Weights of a small mixture-of-experts language model, trained from scratch on English Wikipedia.
Size: 8 layers, width 512.
Below are experts of layer 4 (counted from 0) of a mixture-of-experts language model. Rows are named gate (a neuron's input weights, with its number), up (a neuron's input weights, with its number) and show model dimensions 128-255. Each number is 128 + 32 x the weight over its row's rms, rounded and kept within 0 to 255. Numbers have three digits each.
Before each expert's rows: "comes after" lists some tokens at least twice as common just before its tokens as in all text. This comes from a sample of Wikipedia text that the model never trained on. Tokens count by the router's weight.

# expert 13
comes after: ".", " (", ",", "–", ":", "-"
gate0:141143090114142073186156126086140111137102135161109146070146079104127130164114126204147074151125142122142101198151150051091151166169112081153081106102134133148192145135184183133130184178112125140146105123187086093158129148082160136093115067182126103122141128144116107082133091198089057153096094182079124172069142124131129139180114164164104180135101200132149134139085100084142113071104
up0:128171096174104126119100134071202131109106123144070071133107070112142075111068095146153132081137200150074084180118142091160122105182051139180107120114082112137185167111160176082092170147146130098119129148187077113151136128100120154118068113176123149093129172122134101085173080113107115151083143174057098186132090125041176166150128114155107171119063202127121107151147048141146113100144
gate1:118167133086144139112170131122152095136085094151157148081119044113110135096126130117107147150107146140135142142127103130123113102178107105120123129144114092128203124136161154120183137129120129117137141140108088135151173162142177202123109153181086123134112178187186122117140161048199179128144136116131152170144166078105128121096118142175100116079124161122146190084127062087087155148128
up1:127092116122130113133051082098089101104112101095081139138108134102090120127156140100120107170105118105085165104192097094099129132170128114100141117156088118160107110125146086180095102126109086181130097139133121187153102133051106096138127117112208099100138144136133173121120136077107088149121110145106159196141128190175121139097196151083083145143199128166108113108127075131177095130136
gate2:164126117122106212074152140092229159108175128107146159153073091101197138136104131146158150147127075112143149133193148180095174085121114154121089190088148118165135099108144079127141193091113178103135141085156052182140106152114114095123134121165135136110151191162155121130167131119153095195118101114114096087078148076174122179127096159173105123126141127168143143059159148105112104090138
up2:082143099136125117139116118122091105122117106122139154132110128187141165134128124126141159118123145127184067038175150171140102084144082155138180175130137093107123129155110162144181100114103110178092179130144061103074084095101140054174151147152069106130134155143195135099096165083156144169111172125106148116086117071120144209153117100173148173101171125118113131136110158140063121173127
gate3:135095131091136159128096124101081133098132114077130167053123124131108199186099120189111078083118172149146134063162175135103171134122133136086153110123140129135129120141083108106108090124193080098134074117174111158128138126115140183112131155095083145108098132173112152172113185166146110121174117187114117117097091130124194107138153163092098170163083106105095127154143048108174124123139
up3:092094089116103105170158101195184127132090140151111108137151181105086106066135145084143167164173131114066128090240069154134086174125145092153134139169122127100095092136106124132105104126110163132134202157112110137178096186107139114109177123107134125192153103072133169146167087124207127219115142083158105127169154163083164069105154127110150127104123090138161122081170132131132101119086
gate4:143133122160167154124111119109129102156131106119112084160170081127107144153149147090143164111117153123122119098110158149151143112132113130118132128134173136142101113199077116121132098091144106193106091179136184106157088171146135184113114055104151131131153124141142177151134096126101111145108091133178143098105067136102068163156094100193173160086087115142204161092091151100147149186137
up4:120081170146131140131070143111155080141112104145127061156166082105090142125175060119134133130102141173075160153202157113146185133114165080167119073105130131168153098075040099100099139174151160168112108168174110127169086092135152074055164128144169160159096168112091111070102075102162117157119090130107100176172142219110161170090103136093173127137164120090103118144070087118136163090148
gate5:108111063090194098134097129095162033102071100091157183217162106185192090102159079157133085169151150140127146116188129088136115065133158081100097159117138083134145099133109127112110134121151107158144080113129121157144190141142144138124135114148143157104103081099162144148145141112125091137109136146124112160157105158147163133093125152110108129145091161117179149126153123160179205153103
up5:138110124109136116141080140157099182051092173131097159123149115100113114148137169154179093160124106092116130142125140131190162162172109096114135155151133136154210084121123134060130176120127151108219175103103106122107172081133107148177124175139164151139101137093046088100114119136184105180117088064133189172132146181123164122079106122138159150083116107101083136102076134140118168139148

# expert 11
comes after: "\n", " ", ")", "k", "\"", "z"
gate2:126135113097131140186119161116161139140140068133128129143144127142157116156121118143090111172135080087074078132176133144140135093084140099135164110139129121135131192116133130214172144054116164162168121120124134132093127161108122144164173145118147127181085132146110156140115119113081047120068114090194170115149164120127147111125151097146152149129113138096148167086146155199154077137164
up2:173127180145157109135089144118132149095113041157125105131138107122169084134132089120136109150174171211130107165154123131160115159196097101171087107108159137127155168140124201146126083097116111156108156132098110134092103108123146181163146102157121140144138143103108115072142166122130190117218166139147143105125109158143098127122088142180182190182106109123085140147108081149183173141091
gate3:138127048160148160146137147095173123138080159122166143157185051072156122098188126134076150194127121122080188063083145126199160145114154118146165167196166109145123157095102072112144143146108133178124026099133122123126077130178134134110135109117108097107107130109116199156149129135114078105128115177128132133142067134106135114144137134146110113112099063131123151136157127111113116201129
up3:060096134119093129059063133119092087118135104149118153136175129092074197106137148147185098106125171113198120151121124087114107135112103116117147108140151117180154132156137128107107154134105077130118137119092124133151149110097143129146104125115167182163107154156208185107143122165111129068112091118149151185099153203151145163095111169049092143114163155140187137143148153119125104100097
gate4:128155177191122146119091115108110186114119121168117130084142092115126108146131138157106161120146094125125115187145127168099197058124202118142068107115126138167158154126109150073143162086150161127166125143104124156102142102133154090169107064116148119059170130118117205161142134164182126150120179146164136170146124135159165150153106104135147186134109158169156123110096104097152147144178
up4:119134110119107176081153097109135175166102162160124117145189160145121132128106119137178084074157169140151052104136154156124092076186172169151063093104130097134127195101100121090149088118143167172112190145116087173123128090151159113131086143188124102138102091115110159150140129152120124080105178132080153118113116110184155115193077122102145108116175158163161176140103153119199131161137
gate5:120155092149182107149134106138074159177150083107116102116101078131137088139165149144130100049099147219121121132139138134147105097173147151084109180181142175154103140144121121102125214132108155044126079098132183097156193148102146137183131131092169129156137064102117150120138186136118127141109114093091069135179075158164075080167133171132142132086129141164113118136207128188148150112173
up5:110087188172161166171183140110066081132151125108111141078084128143072133162109108129145139196133116126174200049092105151103138157104110108151174130077102128136097112118104145141074160093118166140078148181161121105109120138110092106128112074150121059092141108143127151112175149117147101118162164160150103100166161128148105090142144083150134084169130124099184154127049137091125149099109
gate6:107106158107156130146160124098159143140088092092094134133152116041176147119059117142235109121067083072124071155138155141094146083133114145146130100132118125115147148165087184148163150041132165107112151125100179125084163100123128089144123129132151138160140163116121119095119199171104148125081136123120143087160143164169124190121120138099118099105178093163103129167167108163096075136123
up6:160141077136113129065145128059137150105098088089190144124159125130130158094168124106095157112125103161109088121138112151108140093165113106170145127128145157079151129124139183143103099063132125129162156143139171120160179132113120107104132139128127109049114152165179075144150171124092130172132146094142110171139106086077115099134132156115075102095135061068130098076123062123194150082090
gate7:152137186068102187147104094190105105137128124134130136136110255070136142108194069172116146132123049131091086192161102170140071118140099100078154086125135140129106138116123092078189171170125130130119153136173148150127158105153196148111136144185083096163091070098096128121161113141144155156107147105113140101118124122131177102087141097050167130165101126149148045163110123127138143147086
up7:176125136156157126043139093139079088192121067185147195103117149134110115085134113136087132153152099095074132083165141080135068129103121107154121108125121141181137148165070138068124075124155138119136096065120133112042160137131136146148094112110136126144106090086053109151207078203132128078116094138148147102097124107123116138120134121131105114140215085074151114084166135104155121072154

# expert 5
comes after: " the", " |", " The", "|", "The", " United"
gate0:104126132068112138111095139121116122122164139177111114135114134117130117127149125137175118072100117125153147204126128100170141141118127106119072142118142159172111095199092088128137139123157171138073092080156089155090131118105125152169057083102120144178157151139098134134076164115163119090124107120168075071160133142151090109183166126130111152107133148087161132141120132043132091124152
up0:043148122087037093114139144125113154110187117158108142159125093124141098099105131101125157078158124099185128164149142109159129161113090096106147143109139227131143136129056106116178112115128128161113086142137156079054134106133127155146114105124183142210159151138090123077095139076176135105152127092097116107148133150105126113104091140154120077113138148137145128155110120155129073114095
gate1:105148096121072100183116090122171135127105143175064077093164150173119141160169134119148089168149137128086174142125148124139129152179149152165116109144126069080116174068142113139161047101137080148164128120113107152154107117074172090129165148066113076143178102181185127132134121126128107135074129100156118144146147130102149157158176174073115153118210168087068125120163109175121172126152
up1:082184156148087135073115112080125160123164115139187089115160155120138100114170141115170130178154146155134091137121138107094110147150138152142149073099117131141085154094142045158138113174198145115101127155147082166156108134132183118095111166143112172099144126134128129083168097141101145161128120120173237131153130093119110176088101135092082122142123187094074136116141134163177178156137
gate2:131168091158109046083118087088102130111093125091149148151115147179132101141102139085073202171138129124161124159148166199149109134165170151171176140111167154104078106126130137115112113107118176127137080130143108149044114125107092138093110204105155150148114165135148115123169100137159140110058121165155142075143101159189120204100135189111141132131077139171103113160159086153156127155110
up2:128143146153149164070116089167133109073159144157149152149163130143106122129119165147096154138147074125151054091132098120114079205091177135138137099124131112121192125114140110126117146067103131114096056121169089173128150116129127126117118188134079088197145074049131131166137109178122198109073151065128088138146135157091173084099115105100131136159137124078143149148143157136118129098131
gate3:170131190180093133161114140135103093078107143145156178111135147140173108079213090147155075173103153127081165140168119184149054061124073103123123136079212122072143184150131115147114146095082109137112123145132161147140123133122150153128149061126114081126147096111153100124117140137118128137117092140113108120214108108150129155131124105117124148062182093084126082156105167105159119149119
up3:135105132181112115064139142112124113075132126139119145173104186138203085129126144168121127169110103129109128108144079152128110099107067223182167164148147094100157160118108154149106143154115142117087120128130142108112108132137163186089164107114156053192122115123153112112098107159132173114157129142137112087144124113109144126119119108128144125133153114131107149083126129072153140100162
gate4:171197134136161118126146123123095074102144078136091117093184155141136093123077084099099181083134135133080091124135148169180054071119121139115118111112071121116146165147111098194159120143138128144057131196115134140111086094100081190148104119129138145121134153102108088097149115115079077156087087109125105190114116165125105159114153114165070151132164147153153142148083191206154162079108
up4:097112120191138122135200161125126111128111097077178098118115057139140114109092144218138057101167122148135147174151161193055130108163141153114122124121139128155160187146099122138095126142154127118128093151136159060135123131097105133093102157144125172130143128126111103169117167125132116088142099131100118157036108112215094128142137137130136124155072069110071095127172097129176158092142
gate5:104092192069153102092148095156126122193124139156108139109127144126132091089144188102176148126139126057126109148122185096104104150187157153109145119150103141169151090103157149177157105148196138166146166125102088122116104156060157119147128135118132129142144154128096139082107125172120104178156092145154211084079111125126151113144154162203105153148111138147105107114150144099114187114104
up5:074183095144138140162201142122158135125126111128106128128153069122161082149140149147184104214168149114069073129172092139150137119121116073158086112127174113127149139129153095087120070189127112064142163140145156099140109101061157056095143164133120170130162107143156126108122072104119111155128110148150181042111143153103162152071138132122130161135117110109117153051120107119129132139092

# expert 4
comes after: "\n", " the", " a", "==", " The", " his"
gate2:070182108075073132071154087157097179105168097061115141136184175212092147121091161140107132156068127095122138115133136165098088142109166123091095067144103125143160101119115127149101142131104113129145155138105132175143184142132113062116148113143130063176114128088119126177042128144073128137137129126112129081147110146162130157116107186141057171097138104136130140052091083150161219137152
up2:140154178137178150203128108138120116175138141107179162147171140116103090122170092122100164150095119116166105141095112173146127118111145120131147180157172145111117091059169120136184169160086135096091175106136171139176089050113121084074161073103152115156047121109105185117167167140121126135132160106159117101196132199172177128138188157168120146105134091127103132121065138240146165096158
gate3:148123082149152164139106136198152111143128118070143113107109092114108151134125144103150188097111079080151169104130146155157094166106156168091141108153170120097143187139152158106125172148101144164145066154141146133166107115102176066169084135134173192138147174197098200140097040158074102147147126140147159081148141147071155160100170146143143174108083150083130130113111087111136151124093
up3:149106170143110049161092124093073099138085080132101203102139117084107157146198103067120158104160123110115111123095070190133165113113106154192086132030129089101108151088171123123157080124158147131141137120192167111137104209164122200120134130122111142127108097075135153179129143120152098168138167176090118114076112166124147148174147167099170097161131131104155132109132120104134075165136
gate4:161138161128148130121105120136120131058173119013099160109144122152117156139096121156137173064140128117075099136061075148066116098141123146150134108068139154073151132122175082191124106142157101150152129123124151116218093094138137127094109115115133169125078099108141135059133081068143097089120090178110098155117087145103083090138123135148115112157116176125141119136093094145111095121152
up4:099103060128129102162138141148140156142099181121072109101140122089111107112178087119150126150168121111150200134072177140074065117128072157137073093151092147154099051100156115118108215105118124152117115096096099198139149145140097121110130162108080141114112131153174098159111071163130077119139103131065116157116100156135186158161136167103145184149117131055151128154161143140096141160134
gate5:155125175168124140157122180124191170154180224152088187117091155169177141161106108148122092140105118162150154090156132122120104116210106144169110186138098118101076074114029097097126100075155091138115137118089127114110091079131165121128128199095120151103170163147149146118117110180154133128084110144208169061134145050183150109139130075118124118104140094128064090203134195079133212168095
up5:105069140196096095088094092116145093148133122108164102081113117117107138122135152128127130125098134131166151173158086163104109165121137093103180125110111184156119116096126174143111135181127120136153146126125089084114151128081131114180137120093157097112154194165083117086063095100160125139206168137117110172162119205113106145127107133123152134111138145119125134103102194147151158119124
gate6:143157154165111109148210142182086153114177087137144163046137096150129109125178138134155130126088131143092060141092115130142142151167113095103145142103179115158131135114127134153149108162091115078074184161121108141203116143147168150090077100136110140135112136118149110122143131088193159128189141088144159091058149114206154131112094109121097159097171164096146132072174116073107134108152
up6:113131127102155139089190123063136101146138190105121170204164119129104132124105101150084203107092162099141123163098149167150147133121125090107091130140170130137091124139101075120152126158101129096103090044146085189049200127176112140172197152137168132129161149056096164072128151139137138124170146102108132104161146088078146120089079141141164130141128185127114096169151116087142141137108
gate7:092070124136070185180112179145096197100112158057139140103052154174130160074126164117123154082181102166093157094139117109150103100140191135116107044081142134183140126165200122102168113142111113112148136133150133117060107158145179123164152130163142111130126142108125110138148164079142143075164127171130123102153184082128154163139087104192126087139140131088191158138123048121099171138136
up7:117099126112106124101159157147121160088117177120105148152122148113144171100053146152133114139165061178101117055149153166143160067105131176157099126080084064127154122085208142130188129080197111177139121092103106102173140126166143137175129081129148124050169146111196083123034110092082050116153187112126103125126132118125109134182172125117057153142066128100098159113158098123127153128101

# expert 12
comes after: "\n", ".", ")", " =", "==", " =="
gate2:109110103127096064129119115163118072129161171142134094156062099092151173138132113083106116037114115144140125151147147162089116146173160173082110148095081201099103122157159148139081173139136096123180095145143098099112137094135095204142096115116167172130124108085100110076097153088066128141165153132133123120131099190131101164113091152194094121087197114167117102112133142172198093148221
up2:115123149078120113137099095130115114071124130157142187158151142148116145181118133085067150056129142116098132171182074151136093102105179107127107168098095153122139135195137117127071157186132121112127079097156167066114112141159067160105133101139199106149135074131091083136129096103091120095148160118150145180093100135062088111164109087121202115102141132127069129106106107160171104132120
gate3:076112124153142128076100108137155115143174120138115087117101193160111114151107136144065083118106152140108099074137139127116134145119119127157138134118165175116152118070125125115106138106125138090139085119124122082083092159135084203165153065140085100132196145142130138175146182130114086113130180101133157110166083116150178188040076146142140239140170131113061164118108149134136115127170
up3:093127131124127109182139080088168168114086130117146104101088107171179124144165113153146163123092077129103061151138081060111083142119119157174089116153115044132098129093099114155174111118088199167162129158063154063150116117112213151147178095117151112179125132152096137141089087142079096056088124129148149135140108114166102134134141120156174127188163120174072156154214157136070119126160
gate4:103132080134092118190166125144103131189219086124094103130162090113118172068214118062147164061089103112128076164047186142147100137147103120116088084152126126084139193166156171103168103134145121075074111156106156047113105160140137143083114090110121144118106106195113196137091184161121165195168138096066090060105152156140146106084151137122166112153088181120139119069126135074161113125115
up4:118124148122136088114060097121153103109145147123137103163098071172125108133121143123129121113111150091110096118125175112149123185040131066133086112169148094190090066147171087155205088098137150109112089080156090149191112138166121204164115107077088121132154137128100092139147147156159125158123152119152167147166110136080121123100101182129087067115130170126138141143134164137135158137155
gate5:091130150102146079131123129075108138156180109158156163095146119163162136085023147074116147146122132102150142161154101104128103120129170166089154116202069184136138093169146134168163082128081124114055117139115117124152127137102110126173093133119155130107165091136141157125111113188118095068144109138091148096104122095064069140137166061164119168164169161053105106140130166149076134163113
up5:155122116176128115104069144099133153098208106104136121168086155134160141165172149107109078133134098066126145129139148104148123157184155083127110098149121124104111121105136196151108164154153066154049085168075137124152186183046146201141079092153111103133137184113159134125110115145112182082115135132136132107099168123146075084148177169128087155091135132160148159115170171106174143156128
gate6:117216119124155134152092124168131136197132139089155137079182100067099099127111083131077127128105107161119157111149104171123135103187161096127125130161140162156128102193116190191138148138074146157056098125080122152113089086131121087190081114156112206208142177141148070074163096130133120064137117125150152076120094091110109174121137072108111127150195147114145181192141132080143108094186
up6:102083155126089167172186174125147132131106165171120106176143139102115116122108131128128099162144126083117132125090128113167130139144169183146117085119055114124159145116088092147142130080136165130070158087107122092137165097190186061127123147141176089117150125134154126186047117094159103145073155081146138148159155082189129129143120188135090130154111064123126101109154111194147122126130
gate7:107122146129205088160151145086146093146087080118143139093112142147152127153148128101157095093149074111149077103139138101112092171107154112127146144136147141086111131152117123146173129127122184152156130136182136110149164148146106120113146103162152149093106155120138139126161098146149183113201095168150136118124115118174084172100137121134086133154131050137106142114137104107154153133141
up7:164120124076137120161144184134090125134163104145120178066164198151093136090084107140112170104109111086090127115145121090100137147159100105155075135113114087160133096151124111114102088079097135138130141071162198157102142142084176139102126109152157126181081157081131160125112195101161066109092102108147170135135103085122101093115118155133113153129123146108083116145146178080088151101126

# expert 14
comes after: " |", "–", " (", "/", ";", " W"
gate0:104175129096117076175132090154131139145136152148120161108129192135141103184153089107110156168119107095135138109143100110086134171138074111129146163101145100067126159085121143065114141070166118145161130085063111116126135141114158109178114134146086064089149135105156094107138079080119093150170092068110135155134093150078140105092132059087094164190133183118062065126168114144118115124142
up0:161137091123092173131145105064131163172069138155087096133098117138072149162104147133098106062110138147114108116071177150139146100180179139178064132069140062167101067158128151089119131206117148151113169085166129102117101114111101028116065162124113129144152083181161099095131123146155091127128092161144173108202150142155151116087122131090118170100078118177120140127149086132121134129169
gate1:100144139146111105173134174146134083152134151136117144123112150164132063106078114115119173103184091107162162125124167161107143133171129124161060080127113167153149101190168115121077103112154188079148093155122174110129099138165069084096090144108169102165104143125122099124156134159093153130135094164040098151136113127172162127172097052113109199140100147119119166114103090153134140144112
up1:063110107065123137120170077149175097155090133100131109109141134087139126143136131127079095115116127159107151159090112104160101089141104124120175139112130102098145116137128128110157126107183115086169108130151122097136182130091116141147063100133144073125089167178137090141186120150094118206103124088083089156151079106068076105138148151111102119100123129110126169080144131099158120152119
gate2:206132095106140102149139160197092060133121126154113122130076117119125087099099184089147079147088060146117159160144050131094089082148051135115129074174113151179166163090128124204151153161105116084088145087134095156108167136115113147166147138163107111141136116153118135104102169206102133127131193133115168145131104152090093110142156100169104098217159122183161122161130142116100113118111
up2:105161145122162209106156114140138143143126117152132128141111082120161140172105124153128161085091106131121128126077099141067142085124136136164165141166137110202122097112061105123159166135128089179143098069146237134157148136093114101108136161178130137122129154144078136102177097067115097144116137097136139125050127129052183167207157130145178144129177184103153207174061123154137136093102
gate3:102107132094110060115128120155090098105145144138126121108070106107104107179114111180105116136160130184146115148125143170127069150099131136111109105103068105112147135129082122071135171140091093122141089096123162136143125122145091162114103150127127099127116160102142141132156132113111102109102131090111154178192091104090107103080125117154157095139077157150124126171137117122126103108116
up3:082160113129101042079135120122132082141081105118173102142158150075117164192155114126174124186099158115149059131104101149146073112160112142101165114102084129068106182071173152130135149107158123160143072119103154129097136131109141126092144106090127125124170120139150112075071133129110102116129091156179115149151141178089119178200068175150114185106095176146107162187137139090170099127226
gate4:134111110160107135145140201150168183186106125100097135155130157130128124150154113124156127166081133086111122061089133119087132145216144108108072087111117110119144142157096065128063111106128128155173099149125165164124105086086134118181156069160105145165109076118126133194162142200074175176109117060138113126109120153155074081122176151116127159126113174176131129157143158099117154043077
up4:133128123143113138136134145062133134107132137116118142183074173160074204151172138083061127083138056090174202076126115114118130098134096150135095104132189145111200099161109140145107088099185110128133074061102146169141099099138109128129141136212109156155094091096140135118092119138153150147172187122115089128110045138133156130158125125064099159146122088133120179071134152138138159140118
gate5:129172143169096068133169144089105135073117059179136148185054181101123083072104000159117139096085072102127108157094126096104121130070175129150148144222135130122133119159130163145159167117121079113112152168127150150073087119129135142036096123168140134175136161143128095098129140100179124160121109133107109192140098169139146127118118063128134130148154109111128176111105067110168182101103
up5:148115107142146152101124160212172167160146147134051117118164132085183144141159161121128145124082169122089091155110110082151174137162114146080129106071094073161154108162122109119049104111129134156137103162117068147128138124053111104200175119117093053123112102138166124125093163139111127108133131126148133114061169108102182091110134163150089107115135121197081117073166155083091109158130

# expert 3
comes after: "\n", " |", "-", " 0", " 1", "|"
gate0:140151116116137110110169122079109123092052180114166136106140223124120127108142169082107128115078134105190161108123164126112112087161149221089129153117073060157136114101142153081106094145116139128129139179147207116177146117079098120125072140116065129149126157037139178179074070121064182158102118136138119196113153147109126122100149121099122163117162198135154139148105122138109135133129
up0:137090146143160122172158145087125076115123189151133141034106090169150184116131116138098170120077101106139115140120124113057168125098137160191120155158103042139134205102089092069111123179105196120115115142133146108165132157121136133147164165127161163180124123118103163131146109190103160216134114090107129175133150174109095076175085077077088157161185149068099124045120142154163126216127
gate1:149120107133136084162113140133091122150124152120096099106135101099097099166117065129144113144213140125068150151145104099170085128093164138135129133100170132128049152119126111105118107149120115146128148146125120105119093199153137082144105061149119098167089150200162122140151093129144127102134057094115078147138146090116111118071074120127108170126115111121153120118148110153112104128139
up1:138088126120109151125052120085088119157141091158114124151118119143097185125105106120102107135069120157131143156160114145075189095130139135118109144180065150144142082134171109153066164194111140204131148104136178162156127140031091159089111196097153097141158105092076104137068129144079132116151097158137115156099138149125135061133104155146098116180151124166160150154176204109106114147132
gate2:101152106155119200162120166092143128122171172135171128147136072150142157136051152185195097162112097094111171081114101181135114124149182133128130123107162145111068158107111024138115132140085093128175057099107093142135184096112209139091195128149175102152077085093167132091147170172169109157116165084096149139143114119107100091163189089175113172081065164116141166134111114141111130163163
up2:084108145156112141180092141112126175107103116110145124134099151144109095093133138131146136135142138121132113107118109151108159172094081189133177125159098107151136097139153195109095127105128099148129155153075068147129083084083117066132124096072089137152134155090121101176108135136120131056173145135124097127083118224084156160087147149143158111102149099158102118152143155185159171088149
gate3:137118138107127158146163126115074152133154106164113136132142111182200109099129139077177148155171146130126130081105082120140172050148118139142137123169125117147107109148118048151145109132110097086173047107097138165118124134093122132125067180079066120068087110160176140102146099146160171127077148091128130134130161152166141084192095095151102071146137125112129104146139089124144166124115
up3:088157116150125089145124127083122147166126140141153132150125099158108152180111165144107120176111187114143136103178139168110120140165074079143095121127119138160123121061176149081098068099151184129154182147094181155140116122127165042146126123174109087174160113185114101141119128028053183113133101162148128104138137083178149105117133125070103147100114116167106159126138147088142128130187
gate4:162159130198118172105128103055101076096130138065135148105117116146126128143179092099159136129122103103102084126086147127135158161111096137102143090115124162160153063076129097125129123152141114197149091107163143118110140135101151122073147129088175197147145132114099125207151111124182145105152069194121116153026109134066102144060205178085122145149093131158103123160115217099119116131095
up4:120094135144097076175128164150149124117112130156073149143143117082175155129049131160098175140113073121099111133141114130133158104155115129167155194089142109114108103103104187121135095139141164138085064097142103084175193149167082081148151141110127109121127106126132155103140134078203107122159139093114152099098137061121088143148142118161137163142159132108179137117115131196200115100091
gate5:144136146171092162105145122141133121081109179146158158150124116084098172112154094172110128116143117156135119175150123079127137190149107115049094172161105125158133121135120141193123188093114137169111104135179129150121098095129177150114154185089107083152149132185077097104138152049107131124144124089126109127145147095104155121160146211139115126110089112133141126119120056048109148133148
up5:164174123102171067117096113070131095122109093162182183167151087166125149152077124132085077143119132124147123154108109087139101195144151176157135160122078109155109148141071091153137101100143092177138106120101090161137115126109113118179103140182123150176143181103096138103116113112107137069100116148135131090140124120102089158136147131140160126069059042177153177124090143130123108133128

# expert 0
comes after: " of", " in", " the", " a", " for", " with"
gate0:124131129157158179191119062100137148137119107156115102133120089191118190070091143152152149119088078056135065134124147093082126120170161135144150167171157076144082163138181121124189105140090122113094076165098134164143115138124147107171114159159100054132111141112122084127158127075134101075133093140195061138102073160118094081142118148116160093159145119153094163141181110115109135125167
up0:090150135134133126152061105150178141127115132079213171119128129145129199100110172101079131169079098060115104120111184136108134168134145137129128101159190095153118168149139130144153146129119071082085128144088048135127117115155154174155127135099117129076081128053144145149094187130194154143164108072116117161152127099156078069057082136111179132143167100077142100139133165111140101102143
gate1:179215113135140109173181191109076152155075116123142152119126119105097149165175110160122099154141147090073118103140145106089135097149178095075124158168132133130123089098093125068121043115103112092119093155131133090127145154139150131121081113115151089143149126140149137161115205109137125186136103106084129143110183151109120103097137172101107081120149125127119120066129118108113142170189
up1:116096171202127081072129182139111137162133146161103169108135124096168124121155146080125094204132139152163111123131113123149140140166136143122126138142075077160095158132125093145183152179131142157162102120122097076136073111107144121161154130092122165150120100127080114124131102130121090147124187016106152155081158112100138202147146134077168173146127120181139084148059128126125174097144
gate2:125139125112186131077112125159106143131117122147101137098121109148118094163175144166186105088176122157112152118080117122180121142117161112086097158147109164168092130127092127102081152146115157130128142072187078138132119123118079144089149109136110135108118141159116101122064184099146091131174133161141068075136143135108144142207173113084208132128109121131116076131125117163144142089132
up2:124143088078131120063114157116118070144096109191164124108145100168147147136103098110061109190133121087105097173139109128181067205117132119141151144112147160120118109070149089159169100121112155077125098107124122112116141173172128105109135140097136147109135131132099146111114157122139116139127115085108118146140133119161141070104147182147122149102122129125092180119109151141075116175112
gate3:140145153131171179168164079105062161091072122110116124122160100133172144127136125082169070082139047136101143132130071154153088089151163131158047146118110083114100181169099115120126131146065173101116065128115071105135085148139116099091151138143105141143153115096167136154110097080145143155127127102143117136135107088184138160138155151183135134137081109181100153089115126075117169081099
up3:112132063120151132114138202159137146133135070114081038113115132102183164128053133129149174162105098188180155150152129137182085133134125099151126126120136130186105125125108025108075106125100129153118123098138076053145116150153177161151170128138097129102094188145128112131122102212158140085070067124137100108141119116134145162209147088127073129150093197169144170125123117116131109163134
gate4:084112130148087139130096092140161077136147143123148134134108123107106101155143129143112109146099171116134120146118142116115100142091123091121181162114139109084163158099116095127135151158136123145173069129141138087116120126160206141095114189163085139160105123067048067135158125120137114183065139166116140156144128091135143132154078132164105075125121146074098118099103095160212106095126
up4:094183125112182081108137139116136137147094141148074143161167114123072123122102129132184123151133143095132128139112137083138119150123140146071104087103110139113106166120093124091150149156124099105128142164118068104156141086077134203156121201165094144116128134134161146202137116137080121070146124124134131094118094142113176118085103120110142146103164177115104142133089155150128111118110
gate5:147102101109138176105110121102110169154115098132140129066099118097159153112108146101207102092109117103138176109121149129123090128144162140124105182076126109077083142108153123142153092150134186137136142168141141161130128145111069110082138132088143096072129151131153116108148116085136070139116129140208105085201102152143091118139095154160186101123115108125136181122120100110139080110134
up5:102131132149025164232082152092169176117099180085106106132136106086068124114044171167108120159102157114110159120141081126086119110109155125112108092110107140150159107117034082101137132141148078173200120114142102171188163130219147131188160136161151090115100081125125149115157143136137149086129118104105153123095139113135074173111125070128081168143107153145111104132179190121137093134113